config = dict(
    experts_per_token=2,
    normalize_top_k=True,
    norm_place='pre',
    norm_eps=1e-05,
    rope_fraction=1.0,
    tie_embeddings=True,
    init_std_qkv=0.0287,
    init_std_up=0.0287,
    init_std_down=0.0,
    schedule='wsd',
    final_lr_fraction=0.0,
    batch_tokens=131072,
    train_tokens=1271000000,
    dataset='wikipedia_en',
)
Below are experts of layer 2 (counted from 0) of a mixture-of-experts language model. Rows are named router (the router's row for the expert), gate (a neuron's input weights, with its number), up (a neuron's input weights, with its number), down (a neuron's output weights, with its number) and show model dimensions 0-255. Each number is 128 + 24 x the weight over its row's rms, rounded and kept within 0 to 255. Numbers have three digits each.
After each expert's rows: "comes before" lists some tokens at least twice as common just after its tokens as in all text. This comes from a sample of Wikipedia text that the model never trained on. Tokens count by the router's weight.

# expert 50
router:120105188124122130138093117132169051123134111170121160150165148137122143127155139162127157085121114129145122138147087127160100152113100088103141131115129104134124144129188131126106140088094064143125130113157136109125122165104180125132153109124119131127143056123136139181134137116119145137153086080152122100154152117115075155082116132070114102141151102168114140138132139140123129153128085137107094074132124102108122143148122098062111128181129126182109113128129131147114119128135153116096162119151095125116147087155114152175141137150133107166112109158141167131123141143134103127139112127138140126139114094102126111143174139153143099117133132166173137115081135116111127143152135137123125075088111153077095108126121103143123114084121114156115147118112112131121134134121122
gate1:101097146117106142117075110092151114103133137173159159101122119114118092165163099121122122134095107107132163120111103121171088113087141141097148125117128129123129130130143158124122132073130080131104099105149117113129098091125129102142124147122122117088142130154146160118103126126129139070125135116153132079147103146134113131110107141122134109156151156143113118114135074147120131175123146097080138116094126161114111172144173105058096148142144162163098098176136119137068142119158123117119143120130137097111165099167102159105122180132140124180137096129128152138105115140126088118146131152130096110127147136119148132131169128114145084123116153134135114094143100136097144119137147097076145140098131112149168129070158178151169125116158151120102104128122074128118118133147131
up1:140133138121128151132116139144113118125089151136156147130132141101095135159151111124118115131103083106123170133104108120184136088122133099097127081135130107123091128148174153102133127087109055138100139146167124136087079119141098102135143164108151129126115135130138136130147114126143112102143102108125141117096126117082109142114103167113164134187120122167130140123155100149108099160158127139076112104112062153116131162141152092111100140160151142175125109144112099114104143075141152123119114113153101085161138119163118131141102175153139131167136080131103128152129157131126097117095099137102104158141141146132149141123144176100137086097120133149154146103121120128124120143135164087106126130142084130123148125122116133132098105126123162124117138135155092105083115084126091
down1:125152101093158154123133129113152116126160113118162142141138122130116145126139140118130109154115135143192141100112138123099182136137135095166140132058105131134102146096063148103117108076074109088124155129128104121113130113116128138132094159163124153088145120183090159128119143166160132115136119119122120182086148176113122145159126108181132138125119142099110130101123119134128120145136132088141136150117143151134152090151096141130127132098145158088094143124152162142159138144122120178129143116115174153140089107135137123131101114129132104139100163143141118123133093145113166167130108099147127126094125119152102136097174100127122169144152161103087163142088146121119149124074157141107137164137114107138106135149102162126113135115109157162113100116153157106153179159133108
gate2:119125143116154142147101157088129144092136147131141144128168096134135118154100128133121165073085180122149109135103144121146150103123121141168107133124090123144158128128096161151113123159120165135071138162110123128135173145137148122147105134144099117098112179134124137115136127122120173139147143146145084158099121129141139122152129122153117105125149100143128110138163091140133119144124116173115147123136155129135153126129142178088150141101137080139103136133152134120104131104124086164173116154142083102126127096128106097116089131144117139142109113099110087112145129088093133091115128136123091103116108106089160115107153163128100117058089180130114102082144133168121152100167124150124109111121158148154101118163112116129095090125097106171158116116103143146171107143122158
up2:123136122130138131167141128095142116116091099099176107105117164163130181149094116098090143107111162135155135104160138117144141136078144070131089122113126098150134127150130172126122093172126170155106152121080107152136156112132144113128160103115091077143113104124093104157133094187126162144128073148170076144117163104143112131139132132124169106126090097119134114131147120145146139106125127158070125112142131106130138221122127106131139103139093114123134162122129146120130141130106135159123111145124140131124144144139124143115150152147107121145097103140111116096143111120121141118147147104157119133162120084078097153169121150118112151122116148128105161115109100151103122145142150135124097090149128145137116098116083144069125109111123139124121123098128168152152129123138102
down2:133140129124113101093110146116074130118096130140135150136124165136110121091126130112119107124137146140146139114109130165175132142102162156149060136080114115141105125094107125091158136120148079144135162150103079121170110082134105103191135142097129178088165151126146158091122133134166116129070121104102171144123127122155153081169092150154110186142102133137143086104138138081105166085135094114146155138109111147092103179195133113154103100118114138156104143166134156137145136113071130125106111135125126148125131076119122119135150182130157125117158174094192138103158116119139141141134108106104127150156133097145172142135149133115170141139115111141106138133104101120110140177131124183129105137160131130123134136121116148136104142132116120123097171125118142102112182145115147
comes before: ",", "\n", " |", " (", "'s", " and"

# expert 52
router:105137138126132096138051110145161035121133114164146159124170132106100153121111133142113156096134131150153110100147116148146123140095114136122155129150107115153117132160173158119104135129096111151155134121161143125149096150140201122102132127113149092135127075102136137167142127149119178136125094133147109082120150094118119165099088128057144106145157086161147148168139142133132142144141101145124101080147115110111140126156091105093108106145122079155144130119103082135115133134129140131126140128143133127116111127128114130167155120137123122169136123141137136116116166151115117129138102120147103128147126102099119106164129111157127101134102139180129141151093128158116120142164154164132121119109120139095100096066114117120135119110098098144143115134128137165114126111147146
gate1:156112103146127103152136118164145173101157154143134115128118132084114147123122142099120099089086107117137113139148108118131142110107127129102123135125120154121177117158109149109130128169122131099150142123108122155110142085176108062122155157099100148110105148143091117141156096162122136113094083138181132147092140119161120127093119097129135138132099145135131120161149131159111130134190127111112137123167154117110143154139108108089097150153128082155151138150140140144134170110115139109118091120119113133101084126113180184139138140155149127159118144128151133124097127156146139095113124166138122128141141131126113166136111179073141104143144113125131128136121116120107139163135135165166098119110113118156129139123119131097140134102143134160110154169123164161135138113132092
up1:158114134150114088154132134137111132136094112139116132151118124134099141128161149133091121151128141126163120120098160070115132138138117161124132107139070140138146162107151124096125125108103133139157071139138144124118159132162120084151138107163077077136103133088140146101148174148122138128150160125102123134132128113139132089146101142096142118100141134146140119098121161141096105109116156094161093132121105141116110128171140107158124148123121082114169126138106103120127088164081099111134126156056125124135123154122138212160185137100145137147151147142119108134086087079108109143143122117117109103150132154126117098129118137166151120105132088135121151117160089160146151125135113125100142081134174107153104103145136082116133121155123121115159151156124147108112158133147121
down1:170132157112142146144111141154143142126097097132097135133097111140129146129086134088120145135147147135140145139104094111137097120081089141084112148126166092141162137072115157096124112153124132142126086167161093098187150143144067080136160110142127095105130144151101147133181153135115153106114119131164110146118125086097126104159099125137117135124150142160122107144149149160120149110110158157142160162120067169106124169156082184135129147122134145135120118101148109119137143142102101087110129114115106137142159130142154133128137141146137156106123162152166114150122134105185121171140162151105100153128087145096107143137107127130129146126139119082133137124101159122133138131109095118069120100121154148155117149152147153104124115155133114090129113102105132149109136134121138
gate2:116114143106113143122114163136144113127146085178137153164129137134122132164123145146130147113101145110116084151134072066152122145104147148126131151152115141113092125134147115141135121132114093123151130122126111145137119140153127103104177116147126140089138111081166154154126116154164144082147113117118079111162144136165089154074121104137130109129132142135053101144134155120129121115078113126118145137157193109103147109164121129122142121087134117162141125164099132139119141142127160141104130129093111124124133106140114148092179132158098155126113140145101140142142142104174125112122135120164177134147116134134107131159144122174118127139142195152109095168117135139121109154161135119109148113152105108115146101111104114160156133129115155139134118116134152128158102110119143
up2:118144072176133138090138148141085138146119100179130127138141094155182138126130174132126147110090106110135104138105133135133113148122174146137115138189086134112142140129133142155120132113159156140132158142143112140150130146181132125104142140127154136105112138120114158115136122165165166129061111144114121118127141111163144109084107089140132162113146142141093080133126148116121160080131120070112195112121174122138136144138133171147209155113114093111082123110126148092107123109105158117109136135107167122099175133131155115095174111104118138138111165123113120093132104141090124119157164127164091110094084160141109131134149145119112151120113131178105124185122126140109140129161105120148159140119104131147119156103137130099154168138136123158136103153146109145168123121168129
down2:177136183138111093129162172098123131154130138137107129130121138147091148121140138142104143133120064122079172134120154108162119152112139145172126126137141116120143078118135109097098081148147143114105160132131142128122139129097122138112166098123134192163143157116130120155116133145098137126083120118127164116093119110106133147133116108141145148143144111155138145121110085173116156123154123094148155098129110121103153140138114140114139109117170137132101086154132098141143145110179135120141144117137135111161122120176123122131081136128109110082163138111136128119118157150135125148112097148128177135146155088081105150096174125180097125121153162118145093130140095106127130096117123135129118101141117147092126113134138152102121114081126124105168148087107072126129125116136110
comes before: ",", " (", "\n", " and", "a", "ia"

# expert 29
router:116133138145109122140107113138161073117126111170132167165121139148136159168086160154136146103144111158161112129164094156136095153101119077134152130166115141160126148139160104136087133158129110130150125126104140120144079150112195118104110125118083147130115124134149147162106097120124184128126065130130122132178133129138075124080146132055113089155134098174138137138127116138171131143146115160121097096168121088127082126127125101097114129150124130134156147119107140141141110137113137118113151086153111127134091114132138095164130122130129120150120147153175159137131149151162076132107126136135133119147142099110122109138133143173126094123121145163116102141125128145087123163153118133131133104068112145094101104130149109122166076069101130162110094124096110103129115153096140
gate0:156140182077133201156120158136105134128135146142105139120142124135118131092120153148089149155151130126132082130127114067143132118120136138122118099154118140149152125151135088133117088135136129101132164091107120119089158078191142147088134167088125140131167105109094115140150113100179135168109155117102144142104116118138102120164165170136132089131122102139113086147154099110090125143155155125122154113131127122109119125159118134182131145110104131156072118164165154117113086124194108145120132109168187115138103090120089120117121146118131115139113137190122158138185117152169109126155080118127126128105117124081113124129098150172103136103148131111112131097162135089139083121157166091127129125141117150146135139114101158121151079159137121149150141115181164103111111113115115
up0:130149131174190144119097139130107111156121137148132127119088093152145131056117171103117144118100170101139141147159094108141134095131160163122127103143104153129131095150159149127124129171124117132130149121138096114137105064138118098148122120123164143128134119118149147172136110128128132123135158135097140122074128140120112107125130153140126098147125154129203131111150126184142173073137105163099112092112101103130136167128063104130117155078183068151150126151138096104135150150156131128112126107124115169121109100125146175147122104091151086130142121197129178146146146156118123110113168140122134128130138152094115119137086119132158148160149133110097153144112160165121135149112142125088110149078147162121147124116142125178166116099104105115132174113094123108124123118110086
down0:157154182161161152108105127122134105149121130180138119118124095160128143161124102134122131123102056150100076101112140096131131127133125082116118096129089159177171130126076074143084105157167128132117158095114154190115128113115171116132130143096179138150094139125158116130209080160182152125174129128140148124179083101166126108126141117138158103110067076114184145124142126139084131144119127115140109127135153128150156108131131171092122164149109106126127142102118129100161123119175156151125125106132172100131117154126133146111123086066166137138105125165111123137151135119141120100131140158131099088152169103112118148132111129134133157112108117124077138116161070092103127126139135176126092138118203110137131157134107157067186094124114072081116134170142117143131106130133163
gate1:159115137152150156138111148134182140113143127123151135128115186135075143154108169128118126131140084151112102118113138147121182146152105111108113157140108140138154168124114135100094125099170132126125134168130088152136094090118138140122124147143100096145088135136120104103096160071130116160140140121122139067125188113136098108122180154145117155134146129140144144114159057148134142144169123143157130147141128153122149123108094083130079106133130068119124170085114123113137141109146105139222153085129159141130072089169122132151102120159148158086105143131122127139108132137142103104153116154132080120138147150162144108163093123153104171104133122145137141132135121179161117093115165124129108174114142140161142142136128166086137154117123104098130145123120187172139117112107095
up1:150156125130100152106153127124093153124129128146127153105175142136203109126125119148136110084120162118152110153108127118124118120132137125139094124159111126080127115159117165151110112073148162096130127103136124114109134134100126179069132138123151114139133140129125126168164132095147142126105144126146135139131104115124150146138110094120111157129178131143135151085154133150114116144181146128121089150110137088139120113127152105124089190152130069138119160135122132144125205164136149111123111140111099148157149150123177110134116127130129122146137147167125120093107076111136124100087093108135156118138114148171119122142119091107146157155121141105149124175166147154126138119123115131100125123149140087171105115129147115112100119136172092130128123118143164155196116116124180
down1:141156144073099110136143144134135156143123125120100138098144133126137167100163087131128148160094158069111123153155114153107162116142127134108102114127128159097172111133123120148091136134109118106096108113143119142121137135130134124174104100140141095127107142102115124156142107143145103116083122173105132136101119150171153110135101150126112106148171110170116128079110107143146127146115140175144140115109130107092125115139100146132154152110093118177135143168172165142156154167075142135125140158124134089091143097088112186115157117102107120116098122143092118113134137093142139167133086151159134146127144118131067136153088204128120077156173113128129126109117195130147108140159146142106155144147141134107154084156133120129121125143118133120116142126095140127099184125091089
comes before: " in", " by", " to", " the", "ed", "ing"

# expert 56
router:093140153115121120143045103107174087123114116137165174123165149140085167152100118141117168129142161156137102121148132129162118128109101059123140114134107133138099160164154145135105127125118124159150109100135168138155148104083141067079129102122108120109110085123130159145148142161117173159155119112132086108100145109121079152117116105096114089161143107167101121124122152106140142117096098165122096095125126135114109135152126132084123112116118143153145110102108077146136118170145140138099140108147104150123109127141109090167148132161128107146150164138122162120139122151149127122137110087151129133152110092136143091150121118130142098122134139161147133130097128148154120146176148155135121122111131134106106085125121142108125131081125131124142100105073134106099119160133138
gate0:129165110156136140124105088132125112145127156105170127140110119160089143117110111123138086136114158179135112110142157145170134163120130130106095112122131161126113129129094154121166125185117118144152125135139167127139156117134158107102108106078144117084134134123150114170104122122116148157146146138153107075107161172117166117096114115103130137098147153120150115152160122103110140149077145088151130147102112114106120110098170114121098076118098135144099098121144138121122129136107112105147121128134141114180096112081118131147073104157128142116128147143081176133117135161143132113123128100175114123147188132198157115169106133124144147155129089139131121109141137180137135136097093155152145146094093138127111124086129188185109168092125101149099145115068128129082141124162144
up0:174124124139141121089191117136105146140119127124114103156127147096137113117141189083156117140112173121113155132131122138158131142142133154128121146115118131136104141090126141118114139158128100121127114149166127074127112151169143136131175141129085110133126149134134141085152096138131094115140116146122129206148130158126074109160103168137116128129109105136078099082153105121141085167090130128136110113160146125112098132136073121133123157153127119127131098153087137096167139134151111099114131077112142121127129111111170169124131106116160147112150169118132104172175124119126110122137133133075114093086102130108110084091140204116131127130113141106108115130177141168117165119136118152126104133167162116141113118127143119101158097168152132088134127158088158153149164120136123
down0:156119113132122099156150099108139100165149095144094125152152131153107137132138071111124125142201108129123159146097118159140071084112133147128161160138105109146142176139117155115165159134127179144150117146139118132121134119113123131126105115103151139129127078126117147137120123142137095108091144130165129077139159124128181125133113144107112111185139106151140110117096124135104121122107151106141144122155170134134112100134064139107136117158133095114120156123119052123139150118109148126156114181136092164154143129095124109123134145155099114145144096133142088133130147125128118115132115163113116144139160157116116138101158132137131114101080127188127134186160140126107100138097118163150116124125080153103133113129105128108107124112069127122150114126106126146080115094115114
gate1:115127120145139136109072200108131124095145128141142129127144119099155162144150149161144140128151136094147101128123149094141102094139101098129181126165185122149118117164115140114134153140113132144107135138093139135117129105107154136130076115165084161138138125132092088172126143146147162139157145124106078124126141141141126125134139118162110135140144166135142142134170107149164081119148148146161116138127075148125133124159143178112123067087117147123109100118098112072123141170164090140114150122143117162121162151111139141108172141141137112149098163121147118117177109128135157131114116104140132149181130133135155147174089132113140118134153125136086138083133148118144111126187126132144147158068162132148106159152139103104128175111118144134121155127096148107148086148120116
up1:101110072135117119126127103112144135163103147150114160142152136129117107186149118107136135133121104169113122162147142128155120127148106125157074160105140186098125099113133134120106077118075116113154110108164144151127113121129153135126134118139101111166116147118122127108101109166132159130113108139131136129112104124127125093129142118136172152119128158132092106163157072125113145114062053146141122123104116120165138158119129136138137123110172106085079133139142140104078113121095092128122130123129131160144146139158148124113107171125123151112127124117093138144167136092120118075128129131109133117083104100096091124094162131121168099082095116132073117151129141178103115088138141147139127102151164128144103113147145091119091101112134096132122141113113140143149181130086150
down1:141102151131113134126143158157108137123145108153117133124134136085152158158105185140117134109157117140189115172121153129129136117145124152090189116100132130076159142114181151110136114130124107120099082121104139123106162126160131101127097137111165143138122144106124099116108126124119103129133121119148135109147138098121184133110127155143139177148142132115121132129119134109157161124128150169128113129115129119109130145120121144122156165130148174112163123137087129117133170146128138135147116124141115128158149128173111134135106140146151115089121157106164126111128127124159152160107123136148106134113098143130134155134062146173091113190120124153155130123134111167129121153092163127142097163096128147113145128175113117118134156123094134124144110132155098087133094103147100
comes before: "-", "==", "|", "===", "The", "="

# expert 15
router:096114156139114126150061107135169091139122110140157180160162152118111152133123137138075138097157136150147127133181113134153127143102084103112175135144124128196134152135138147139096105151069114160163121116131158123153116127127134098111140101136141124125110108107150158140117143175112143142153112139146098099126141105108081163107086149110122064164140110171104142153143143131156140133118110132116127094147098127120102167155142125075107091122140092139150116126102113152133125156138134115093136118167122158111101094148127151152142134164131117166162111141144131129125144175120073136110128142149125140137138081113135146162120132132125087109115158153139172138109126137120095135180122170161109088126134140102117088088127127110138101099087128147127107137088106167147126128138118
gate1:133091172117080121091130167131111128110143130077150135164112091102085124137138132136088148132155148144123105145149110108152106082130119154128122138099146113126136126149128111077134101124111103090149065133115158150154157125168135137149140128135138099102156083125120142144112122122151153107149118143119120151114067122140125088121170124096143087141150135106114167133119133130163103115117109169127138134106129127134115119132130129115124116127127118143152133152114132075107114105115129110147123159080118115144124201128147165148131150126126113124136121120139116160144109124152130172160122144104173124115132114117083109131134088139104059114134110112126129130140096107120141093121152144099169129132119116131124107156163108144109113137123098102136117122119133152074133132130172
up1:137121134104121118114155114129134149136145084120109087117116152138138120151140156119076097166151156168120124123109139100120106119187107139101134121124122101132138122136120149130137100089159136122186117192131122151111110116147096149135110129130170111130142128130078106142133119109126109134131124114094147103099062138173167095129104107122098103120113162103079174107164115114172117101068130140111170146079195126146121109120124126140153119133086120149155148133146145107136104129126115097167151177140133125180116152182163131131112109130086150092141126118090071157122102122152127181177144113139106076139165129174148114100120128136133148136111192137109126099108149143143146109114100117115135124168156109190088140149138124122126121142122121095133126167187166134114156139139102
down1:150126130127100179117117128146128150100144088127143093140123174126152090102145138116123136119138114081086119122135105163158127142120120126129165093080125100163093145109132126108146184120103096180143098148138095141147118115151117124126138142149166108151129110170092147120160104133136155185139156085132124107173135120106144168103120086125146107116120109110144117080103134140134091123122113162157125106176111128149128123106136141129117112140155103155114128110095137154161124101120135170127120126111134064131097138144150156150132142131114142153135175124123092141118093118136098124120138128124114108147115128109138143136144093108148104116137120114104114108138131119149171136113139108136129118122078087112146114153132135164134121143136115124152140098098155089116119140139180
gate2:088123109081144134105121103135128182131134155180088125079155134158173108149094092108135102141090146155122127092154148108107121138140099147104121168134158150081119152091148122123101116145142129135145122111159172134135119145132144109119104148131114146136088114148089144136100146094152139152108161066088132118128161126083123111129145163127103116153150131132119066136117100116072132136127110116116179119138123148131118096116158121127121131149156138126107124108160150136137093141172161076138105101131144145152113138113116126098160103114183131120096124138112192129153156098092107109091133094139122168116110132115117122108117171132183122120137120139125143120159113198147156145121107137141173151095123133109089149143129120146131172160100106102137129105107137164111142128096105
up2:167091123153159117108139133137081139150148154145079117097146159115141124137130187117110119100155180143132123128134126138079130136136119146134140150103159170135139136105129119111118129136142137123134086112139128167162164114163097126113113160167070139118135122119093120112142146117124116126116111144109135117123157122120122175130161136129065118143168168136093138132116106130119103113121126128134127131131128134131133095152142112135128149133133113118157122125135135122147125128152148103149119124130096201149095127113140088104069138127120179107127130107110134073108120112094125139153117135086171172110130103120129120116105131130156130121110109130120169152137109172147169129128089100098112135157146169112112145120089112138066109192100130141148134195119148136132144155105110
down2:096107077127148123110161136136158085114082150156134110112143074076110126123138098126127151142154139132173135151150134136112114082158124122132100104146140172127118117094155144095100090117105110097101110131110125144105156108131128072127091154118164146094161130120151130112139106126115119133128132114132127132093139108126093144151110104102166090095145114140178151173172101135134140136097136108144160111101093099163153133114161165120135146124137110120107073135136111107100112111131098132103165087143137134143124132133091103148135106101159130143113119092182165094115130112098149133138131131088163095077117142119137147104126119089134120153111160148116098138131107150155138125108108120111117131135131154071140126113116129122132130134143113121143110117121161119165114142136109
comes before: "201", "200", "202", "1", "2", "199"

# expert 2
router:118127140099119145179090093138172066116138109146145197131151105098142123114123126141111124134141127163152133106144148161174110145092106105106139111110127130148104126172154130147109092111121132142158102137163164126168112168061159110115141114112111118130135108149149148181126145096118171176167115130160120109155151121124062140065116176083135088159162106171103147142147128124127147158111131134118115111165104125125100151156137088094114134170116137155124122124095137163117098158134137127090121110119103149127106126162087168172185146130134152177118125151140132121138130161138085143138139118137151139153115113121076110137166118167143115134163162147149139132153146122141114187138148138126111105111113110096113088099132131115128121069122117121157114133097125143160124103156131
gate1:138114106164109173161124128116131114165148108131113106081111136144099134132135118121121121137169111160142107110105145111110092166128157150125110161147127152137141163109129179137128158107117132131158142109117150168155116140153139112111107148134130117140146129150112132168104131113121127133142082133145150103153065114114133120117124103111128139142104099133084130118085106107121138172106157165099218129189168143155161126150164112115116138121083122094130135115122144092093136194094155088175096110144121147116104123139170073149110127136088145101135132133136106152144127123123116131090118144146132119087120094117115127165166107146099117184120136114156139171119137137134132133133156134121150126152113143118109117095150184188094109126103138151114135140122143137111144151090148
up1:121128160089154087125136115123131121092132108127135123129129116159156141166103129125157195125136132148116128117141093086120130066148113085134109115126131153165112144136102127122168132142093126142135119114083125143105145160136129107133169130147116135143097088139112097106153131157123145123074157095125093131115154084162140182119138170123093137082130132120161136154144142139133137135131094118104136112069122093117143083143123151123157102125135134148142136099139131176125131129165114139086143140148139145086138137103078130121123123094166150125155121131123180118098073096075090073150155095154141114110111100124097146119105156120123126132129122141063157089096126120109139126120112132158111127118140116137131109132147140118110098138128122137166131114172127153132126079140124
down1:116144116102115158152126158145139114107097116128105110111175096081110151133133170134170161168135117108143090090139147169149141130138129123121126110154116119153136114165138104107097099152139125117160129141118163151139100137143124144126148079118146116138146127120128110101099137084116135158148142139153154125139129127147162112162095103123132172137116063124134151149110105148128177113112129147123129123184146119133122130166103132139129105124088142158133122139096125105168065145130152101158177135106123084121117196159128074105149141115130156157111140110101116181086179162095122166105114132122135131155151129108096113119144111104135126136106096145164124137067126147112107134169111144148081114160127109137136121117155158123125104175126129165152136114107131136066183143133087
gate2:148137163112117167151172130121125117109139165169110149106102180095178161126145127125121169148123115124181131155134112120116125123163132193086137129131125125124107126089126109133127142129105174130150121090104131125129140162117140142087123155118133080082136115130128115102127113119189132149093142140080142092135155146104100114101075090129128100130142122145160145119149136145149118108150146152153162133166144132132137099147134106127110145100143098122139120118148119129119098137104061117104088147103111120150089127077159158120151134156087137100053097121122106126133116111128160146117160124134126113135138134148132144131099127156149148145148123136078105141142136190160079167129137104146137109098122106089133125183086127130084143141142128108108154113168135104122143108115105
up2:138119117157124117147140144102091121130153146167134113152137130121152144135145157126148131124177145154121070167139109093106125145165101134087109149124088121109130074117119146171131160162106140100176127144128144131111125114113121128119120156130122123132125086115115078159130154147100142104148134130096132086101151086135127132077115083124146151056132149129144180132138112083117142125135097119136110119131121102079171120137116091162141130142151133095132124139112164176149169169105091085090167153159169154141094162132152102173127091148110120102125123147132124097124144128163186088137104158145134132135124130139105092101123151073181095130061161137164130135120079181086157144152101127150137111126135145129063140101125131147099146086155132155139143137149137142129154127130132
down2:119173121151157172114131135141151145147120141137120151112100141100107103156151156088116110135097137122125150103173145174121118127131180116085086114144102128123155153110143113168150121132125160150170118119117173129122095147093087126132105094136153125093152129122108113121140145120186150115129144120116121058146139149156140113127088166124084106110115101115149097163121160123139145098119117149125142152138130094134114133106122150117170109084123111085123150146103107156123134112123171122170122156150100113102136141146104146130142124126129109133131134115150115126174130069123136177125162094146173157102109110098150154084111112192112157054139106129177094114119097149140126129126137119152113116182123091132164105153136134128105118116122113133097132142109148086142129100134108
comes before: " of", ",", " in", "\n", ".", "s"

# expert 28
router:090123112110119150166077139121156110135112107149135180123156149112120153142137126151144139125172149157148117110160086152170113113103090080150138133105140135191083150125156136143101112135102086142150129095153168088132104156183145134092124127134103138136126099090118152152152119147135198130109152144146090098080153110110096152069117088074085102131119122151118146137117123129128140125131117152100115096141110139113130148141147129094116111211126127147154117103077156136137098165121134115117139092157096120109093115166126109136151149118125126167167109196108148139124148117133127105131144134143158135145143099140153113179124125128152099075151175170128102103134115100115133114152137132195139107147130120114111093137124132126153132122114121154150109111090130178138108120096133
gate0:100122135133132112083145093202126139113175085108151109143143138140159122129086114104144097160135092092103155119149131141133110158118157120128133110083117138128107104148163083121108123113119107105124097097133091140120144141119132173139137118139122137105176119129107125134092128124133124158128135114095090157093090143149143139098115116168106138101128102119051141090070124128135095114196106074105165114132114079135152084150132133130126173146129106148089077114136120149088118102089148115105147125141109109100141084131106110143127083120150131124138123108109147130110154132156154151092176161089145093122108137162101197141125167131132145144150101114110146124116136075089141091121144115155163118109158152128133127148113114137134137138133147106146096116124073136113126139142113
up0:153119132133157139100156145141145116121157116177140131136124129140115137170051110180125112113147089148120133102132093112115098135142110103131166120160090125129124168127129118149141106162159083147101133137080104109132134130114137140145128110151160121139122118142081113167178101105162159154114156089114167120114110139105123111121121125142134138135115126145150131094118120131119137121156162123120148127093132107114091112139110117125124183108113121120154075099077149131186118091147102089101093094111155133108147165097111097088143130096098153103114121078167110151107149134108124153085148156098112131097128146122121141110156100166133142137150152116163117156125106145165134121146111084164115158120099162119117085123130121171146198140096176154161120118147125138088132133100127
down0:133117138143142147126150125088133131137171171117114145136099104095145123133090164120136093119139140147155128128133129126110169102151100156141118121061157150104089118110010128182144117085107123118124127163116116133075132122122139157154110129128079122121128110123162122144139095149125135102096131127101086083141149095117178125151172089139137135149165112112145134114105107159154116147111116115130115126127123123138147142139110153153138117097127152150119135136120093119122082164207173152146136089134096101116147128139112098161110145136115147129149105155148144152126095099134142119076134108074128155139129084119129118081126132090120118129136142066128085183137170101127125140109143135152121126146153123170140167126164131119124103126118101142115130073066179139139105105146138
gate1:128148115106133144132125134142146117106111165145160153130099164114143127133091105121115133102157132141133119133155119159187134131155121145127113179136096100134137104100133110098128128126117119119135176135104141114154104109136159156123130149111090105129102112128145092109123124105103097114153161087089178134152125117109173174159100172169139142146151125124076115100137142129105156163120146086125100118112084122133149137118086115112115092129111110115143120149094090098128133102152130132151137122124123163100099150142120144125155125148128166140140121186125139084147156141118117083130104099135098121150145150099179152113121135115089130134092129143097084074143093150094109150137147120096117136099169148130125152121088160087095173127107131163090115097110120148164184081154128
up1:147102136138112105110149131135100179144089142156102126101127163078176128138083120108126102079117137190141096152146141102113124148135085144115127163152159128109116071119102150123154118157178126106088101158097141098108140090147110117123146102158169127111123141118088114124137168162136116127126112125138134136152085129135111106183116130105147122143164092128113112156166122123112138105129102115135163117127184116112146131122115132160155096113144171150125113141110126105126108143120085102114168113088137099142126165174133106130157093148127169136156116112122091101165132126117143180147118061112118124121145160109150078150136141163133137116108169107085124109134154126145119147141091111135077103134133122132105151142127137101137127172141093103171157141108145087160180164092108
down1:110135167142099114126097111163156097167148146130145166123141112126103102130151098174085109134100116149168131147143116103131146106121113108160124120122110124100136151141172110123144142158118156122158120112138187149134087102133116078109145181148131116131150109123134150116150116109140161086127106135140141124095160144158136123153124140145136105156137132109130120140116104149155094136108133117128103095128109100154140110107113144121117149125119187133107114094178085124139132176151150087145141141116118163157137117150099123103148152128202127142118131086127157109099132123143155128158113160127107113110085102191093135128125128138112160134139177178121067146120145106127145154115107141143116137110149128125137102130096146119139144115145133135080129153116137118135175126145118
comes before: " be", " the", " to", " a", " been", " not"